config.yaml
num_hidden_layers: 14
hidden_size: 192
n_experts: 256
experts_per_token: 8
d_expert: 32
d_shared_expert: 64
hidden_act: "swiglu"
moe_layers: [1, 2, 3, 4, 5, 6, 7, 8, 9, 10, 11, 12, 13]
router_score: "softmax"
normalize_top_k: false
routed_scale: 1.0
balance_loss: 0.00756
balance_bias: false
init_std_router: 0.00687
lr_router: 0.000481
vocab_size: 16384
norm: "layernorm"
norm_eps: 1e-05
tie_word_embeddings: false
optimizer: "soap_variant"
learning_rate: 0.0059
beta1: 0.95
beta2: 0.95
batch_tokens: 65536
max_seq_len: 512
train_tokens: 324000000
max_steps: 4944
dataset: "wikipedia_en"
Below are experts of layer 10 (counted from 0) of a mixture-of-experts language model. Rows are named router (the router's row for the expert) and show model dimensions 0-47. Each number is 500 + 25 x the weight over its row's rms, rounded and kept within 0 to 999. Numbers have three digits each.
After each expert's rows: a language model's description of what the expert responds to; "mostly gets" lists some tokens that are sent to it at least half of the time. This comes from a sample of Wikipedia text that the model never trained on.

# expert 52
router:518516455465469522500505463475501501505478515516485538516443506515538464512502510483494502494531477492491497470495555522499474531504503464555463
Description: Adverbs and discourse words
mostly gets: " never", " because", " too", " ever", " means", " months"

# expert 6
router:519506536519498509510520481529483472514472507487466542493481520510528516493452500494464474501511525502474537533467457488531492505525511497503477
Description: Concrete first noun parts
mostly gets: " head", " land", " fire", " water", " air", " front"

# expert 49
router:499478527448507529514464501511531531516455506533525471498514508533541504529460519506511503531510522529516465491478467519472480517520496519485512
Description: Clause subjects
mostly gets: " they", " he", "This", " she", " They", " This"

# expert 14
router:465466519532522467514505547483505496503499480441524457527514539511497494521509456481449519459504494501495543487518493487502513508497543534462469
Description: Table cell fragments
mostly gets: " HD", " ENG", " CRO", "ο", "N)", " POL"

# expert 2
router:477456499555518491524521506479524476463497533482514461532527537513468493496506495488468505474517529532526532462533477478545548489491535527468473
Description: Occupation nouns in lists
mostly gets: " JPL", " actor", " politician", " director", " ISBN", " artist"

# expert 61
router:479492495534500466503526486468478503496509468481528496490511494519522517529539517526497466481469479519495497526464508483524498520500551501464502
Description: Scientific word stems
mostly gets: " ant", " var", " theor", " gast", " electron", " memor"

# expert 58
router:514537489495519476489584446481473489472486515486465545543472508511494536477544487493476528509486486501523479466438535487466481473516483536495512
Description: Units and rate words
mostly gets: " sq", "/sq", " km^{2}", " ft)", " m)", " lb"

# expert 21
router:525474462489529538507442488483516519479532502477480509534559523480495468504477497459499491502497518517526468501490484531494542477498500497468493
Description: Career and release verbs
mostly gets: " wrote", " published", " written", " appeared", " released", " debut"

# expert 36
router:511488504474505448508533520496516452495513528469518481525483517488439485490523469523511468474480524465467506435472527512499480500516532482508494
Description: List item closers
mostly gets: "\";", "p,", "les,", "ures,", " Road,", "ices,"

# expert 9
router:509514521504498462538560474550477529506459457469527510469452518531446548511487546476479475493530485500505535516505479503488489523501477527494473
Description: Place name parts
mostly gets: " Avenue", " Creek", " Province", " Ridge", " Street", " Niger"

# expert 59
router:488494500519462482462454526522488470487486519550521459535522529545537464490523445528518512512526465474498508480484504534492524487537546509542494
Description: Linking function words
mostly gets: " would", " could", " to", " must", " \"to", " should"

# expert 60
router:529542484487517542475468496511496484517540491508486528435500513478515457507514498517465518497463492533519482493521547497508530512518475463517506
Description: Verb-initial consonant pieces
mostly gets: " rec", " bl", " \"L", " \"W", " sp", " inc"

# expert 43
router:459468532531491478530480553506524490520537484451520461525459474533525476520513490451497510475496494536477512454529487498527493517512532523476460
Description: Name endings, table cells
mostly gets: " MF", " DF", " Julian", " FW", " Barry", "chester"

# expert 29
router:475523465535467541493525492464500478498460509481512474512487487473487481462477510523478515504476480496490501433457465471471490479463464523528508
Description: Dates and birth years
mostly gets: " (born", " (aged", " September", " January", " c.", "^{("

# expert 42
router:468498474489507529507505456505549479462497529538478498455536452474472478472516475504500461477447502494485455494525522470507519486531519480480528
Description: Line breaks and labels
mostly gets: " also==", "==See", "Personal", "==History==", " Candidate", "Scientific"

# expert 31
router:488505501510523488495559506502468482536485467500524509496508506552517513476461527463536525513526523513556533534497497535499508516503505513484482
Description: Place and organization nouns
mostly gets: " site", " railway", " program", " park", " building", " project"

# expert 3
router:491523500491525498500511544462460469472509510473474476520533490489482470531502481496462501492448491486462495518525458503516496516491482514468481
Description: Table cell separators
mostly gets: " Candidate", " Transliteration:", " p.m.", "–25", " GK", " MF"

# expert 48
router:520537500490483513494478533488482512523550481534496551495470474451547507530502520492557514528521516528496493521464527506477528483484519471510503
Description: Copula and auxiliary verbs
mostly gets: " is", " been", " was", " has", " are", " became"

# expert 7
router:535482520437475532527484498536472529478542475519500500484506450474527500519469510494536489521555509485509502523502485527487451522523450496524522
Description: Determiners after prepositions
mostly gets: " this", " previous", " these", " its", " entire", " This"

# expert 38
router:480482535518496502481483527492495472465471534525501473487500477478509477478493478522568479478452485492471473527467472466474479465510509480498539
Description: Infobox and row markers
mostly gets: "″N", " (aged", " Coordinates:", " Born:", " (age", " Website:"

# expert 15
router:493455520539486473523518514472513499490506475450500455513496539504496512515515486491479524507518505504495545503502499517477497516501519543478446
Description: Numeric table cells
mostly gets: " s.", "pisode", " ±", "frac", " —;"

# expert 30
router:467467510528520461516523539486502500503498472450541456512512541528493504517520471470455514471516485505493552473495493486498511511485532533459464
Description: Mid-word fragments
mostly gets: " Provincial", "adier", "zer"

# expert 27
router:512493491452487509493470500505478530472519537481478519516504471479513512502458516470504468537536505523524482492489470536521500542501484464521543
Description: Determiners after prepositions
mostly gets: " new", " original", " same", " this", " their", " previous"

# expert 40
router:474474501520497471553468503522502490534496484478502459530543534495502508497519517479459492481491525466563524509502485500516509468485509476489483
Description: South Asian name pieces
mostly gets: " Bh", " Kumar", " Kam", " Malay", "akh", " Mah"

# expert 34
router:543485503484517505506519470456496488463560515485493524527496476530467546473512523484533492483478475461477481513499472502472484475463472533477529
Description: Digits in measurements
mostly gets: " sq", " million", ",000", "–3", "000", "0,000"

# expert 39
router:510513504485504505508504485539471499533537461503464518491509503461523499517499501506495498525492459526498503524503517479501458481513500486479480
Description: Word-initial fragments
mostly gets: " ab", " dep", " rem", " dis", " exp", " inf"

# expert 57
router:507541525509461530464480469506538505497500465476480488490466497474547466527516519461470471541467491518493529510491520491477536494511519468498513
Description: Name-initial fragments
mostly gets: " \"J", " \"St", " McC", " St", " \"G", " \"D"

# expert 25
router:469519472538481498463516470506489474497505493469495522504535539504489514547500538486484504470479498493486503539513507482528498528484498509506461
Description: Latinate word stems
mostly gets: " stat", " opt", " mod", " activ", " ident", " sens"

# expert 19
router:481529506473486550474554473492442498487513504508469498485536522496511492473464530497532536507514519503526498516486513507493518522482490483506485
Description: Past-tense event verbs
mostly gets: " made", " took", " located", " began", " moved", " found"

# expert 20
router:502517496527534538478490491514509480509481502513501531526519507534523488485468509475509521483491480523486495500478489499529534490458487502489488
Description: Career and education nouns
mostly gets: " worked", " working", " acting", " graduated", " playing", " training"

# expert 0
router:468523489488480464477471523509533501511511513518496491523478494552521466487512523499545468531520541474503464481500479500525479505515539455536523
Description: Agent and relation prepositions
mostly gets: " (featuring", " against", " by:", " Spouse:", " Starring:", " Owner:"

# expert 22
router:463463515534523470516522532478504501485495485453521464519511540530484500507516473479465507462505508505490544485518505475513510495509532538464473
Description: Table cells, foreign script
mostly gets: " –;", " Julian", " team.", " her.", " 1R;", "ist."

# expert 11
router:479508527524499474472530478468536476503512522484514548500477524540492519478464512504493466476470552524507546471491497514498492531497529501486510
Description: Kinship and community nouns
mostly gets: " son", " brother", " daughter", " leader", " mother", " sister"

# expert 62
router:492542491523488483494499527511476494512483510460542477496501503545466516527482496493478513465498493501492549486525508485489531512490509517482463
Description: Place-name endings
mostly gets: "ン", "mont", "stown", "lington", " Avenue", " Creek"

# expert 23
router:483482492492475479460510460531510507468510488480528479497499512505473526505539492495482498484478478484496552478550492461523511511497466494558493
Description: Foreign surname fragments
mostly gets: "él", "ñ", " Ferr", "oul", "enh", "ér"

# expert 55
router:547526484495500479514489529509468512480495509471528490473504469490541491537499538498518472502542542507499502506500506481512470506478453482502515
Description: Determiners in fixed phrases
mostly gets: "′0", " the", " his", " entire", " their", " a"

# expert 54
router:541567530520495503528471507519504475521462516475465549536488515507525530499498506492528543469534486491510486523460496509537478482479515501501506
Description: Prepositions and prefixes
mostly gets: " In", "In", " pre", " inter", " non", " con"

# expert 17
router:504484524492510556496515530470517503516514530468504521518529470552517504529468511519484512474508531515516474487474508516531482516512530481516486
Description: Abstract singular nouns
mostly gets: " way", " reason", " success", " relationship", " interest", " areas"

# expert 63
router:516542524491520518492456520480515478514474477522512476477465479519466477461509511470492490462502489524524530444511534469495470503481526467560467
Description: Sentence-final periods
mostly gets: "s.", "ation.", "es.", "y.", ").", "er."

# expert 33
router:466474508530475468521532529479485500528476550461530511530488498490468498504519504477489509479503511483516535520500523501516514486513522488485466
Description: Plural noun endings
mostly gets: "ians", "ators", " women", " individuals", " officers", " artists"

# expert 5
router:474479480536490469487502457491562482507508500516493506555534468469490473506519475553469501511474511491450490536490493496476490495533488521503517
Description: Name-initial capitalized tokens
mostly gets: " No", " Real", " Triple", " Full", " Wimbled", " Alex"

# expert 35
router:493499524474488561482458505482536527514458489547486495530470487542518491510486498537508511499491532504485504453483491532496502487508488486548474
Description: Clause-initial subject pronouns
mostly gets: " who", " they", " he", " she", " They", " but"

# expert 28
router:499465536538473520478499536486515502472519481478488471495473506502468486519512462500452564465501549508500518479505522481541522473527522512501501
Description: List and line markers
mostly gets: " $\\", " *", "12.", "<", " ;", " 10."

# expert 32
router:472462504525511467505505543487503484494500469450528481516526536518480501524499471483461508452511488503497551497517482476494509491514540538472474
Description: Word-final pieces in lists
mostly gets: "issance", "ember", " Collection", "uation", " Support", " Communications"

# expert 1
router:469452517522526466479493532517545488452479510472491519522472492521502491497538493496456496513492495486497565467491487471515501503539498496503459
Description: Surname pieces
mostly gets: " Wood", " Rod", " McC", " Collins", " O'", " Snow"

# expert 12
router:460492524520531464499522546499532493515489458464545445499488557524513464513518476464470519468528516509497537476500489495498499512517525518447453
Description: Table separators and scripts
mostly gets: " (featuring", " 2–1;", "p,", "ski,", " -;", " HMS"

# expert 46
router:469463518534513470521519516494501498490491478460534470518526557522493486513502476484448532451510506504494566484505501484518515497480522527469456
Description: Mixed: tables, CJK, Devanagari
mostly gets: " 2–1;", " converted", " Nominated", ")\"", "–1;", " Active"

# expert 53
router:489472538509491523512539532502515535525472521508487521527487464549507521495450524471537504517499536521516479511507547541486505468507510463491510
Description: Plural group nouns
mostly gets: " members", " people", " areas", " students", " players", " songs"

# expert 10
router:460451503544537468518511545482520495489493486464534471520518544519477504528491468476448496469517495519486552474504487481508523503499539526460470
Description: Sentence ends, table pipes
mostly gets: "–present)", " College.", " million.", " School."

# expert 50
router:462466519538520467524493545473507490492480480454541464507528542516482502511509470473452497466517484502492549482512480482512523500513521528466466
Description: Mid-name word pieces
mostly gets: " Authority:", "zer", "е", " Active", " Eliminated", " Revolutionary"

# expert 4
router:500508483499477507476502513491509485490504529519465513488508528535513484487477498529568547494534490515522506514483555535532507503476526486523537
Description: Verb-linked prepositions and verbs
mostly gets: " using", " without", " give", " provide", " create", " make"

# expert 41
router:507492498517528461551510475515423489472461481482493525498553505556483516543534471508495482484461481511497486550482453481512499490527513490495475
Description: Title word fragments
mostly gets: " Your", " Stri", "-of", "-to", "-the", "flu"

# expert 37
router:539535537525492517517478511503502509495486480503537511496527516534479453512499488557459474500453499474492513528454442476499481490485492511485470
Description: Title words
mostly gets: " Night", " Dark", " Challeng", " Don't", " \"All", " What"

# expert 26
router:499478500499529464551544499491515478480470493487477463503552502496451492481506511498480458469498493528493509504478481487546522526522524535460461
Description: Table column headers
mostly gets: " Votes", " Candidate", " %", " ±%", " Succeeded", " Result"

# expert 18
router:478479510527497459523539522539504525478503525542526469485512484477478525503507512457548501489477536524477490513527502475498516479521490473495496
Description: Section heading endings
mostly gets: " ==", " ===", "s==", " also==", "==See", "s==="

# expert 16
router:466456507519491480509483487530476495517506460464520482521499536525531513508520462481478477475472495488455517493525495490524522472504544468460497
Description: Name and stylized pieces
mostly gets: " Jimmy", " Eddie", "-and", "-to", " \"You", " Bobby"

# expert 47
router:453458503542513461514513540480498498488489475464527471530511541515484502504492482472448506461513493520481545485530472478515528503498522527474479
Description: Table cell separators
mostly gets: " s.", " Active", " again", " –;", " Altern", " Won"

# expert 8
router:481474541513527477500462486502467496502501507534501476501485507502506513544496450512526512483509522470495517458466528520517499462513539456544487
Description: Coordinating conjunctions
mostly gets: " and", " but", " or", " and,", " (and", " (or"

# expert 56
router:465480476515465543464531490502479489476528535523480485480528521537517469484462477532529552509525493512541505520506495529559531488486528517513496
Description: Action verbs
mostly gets: " took", " make", " worked", " wrote", " does", " gave"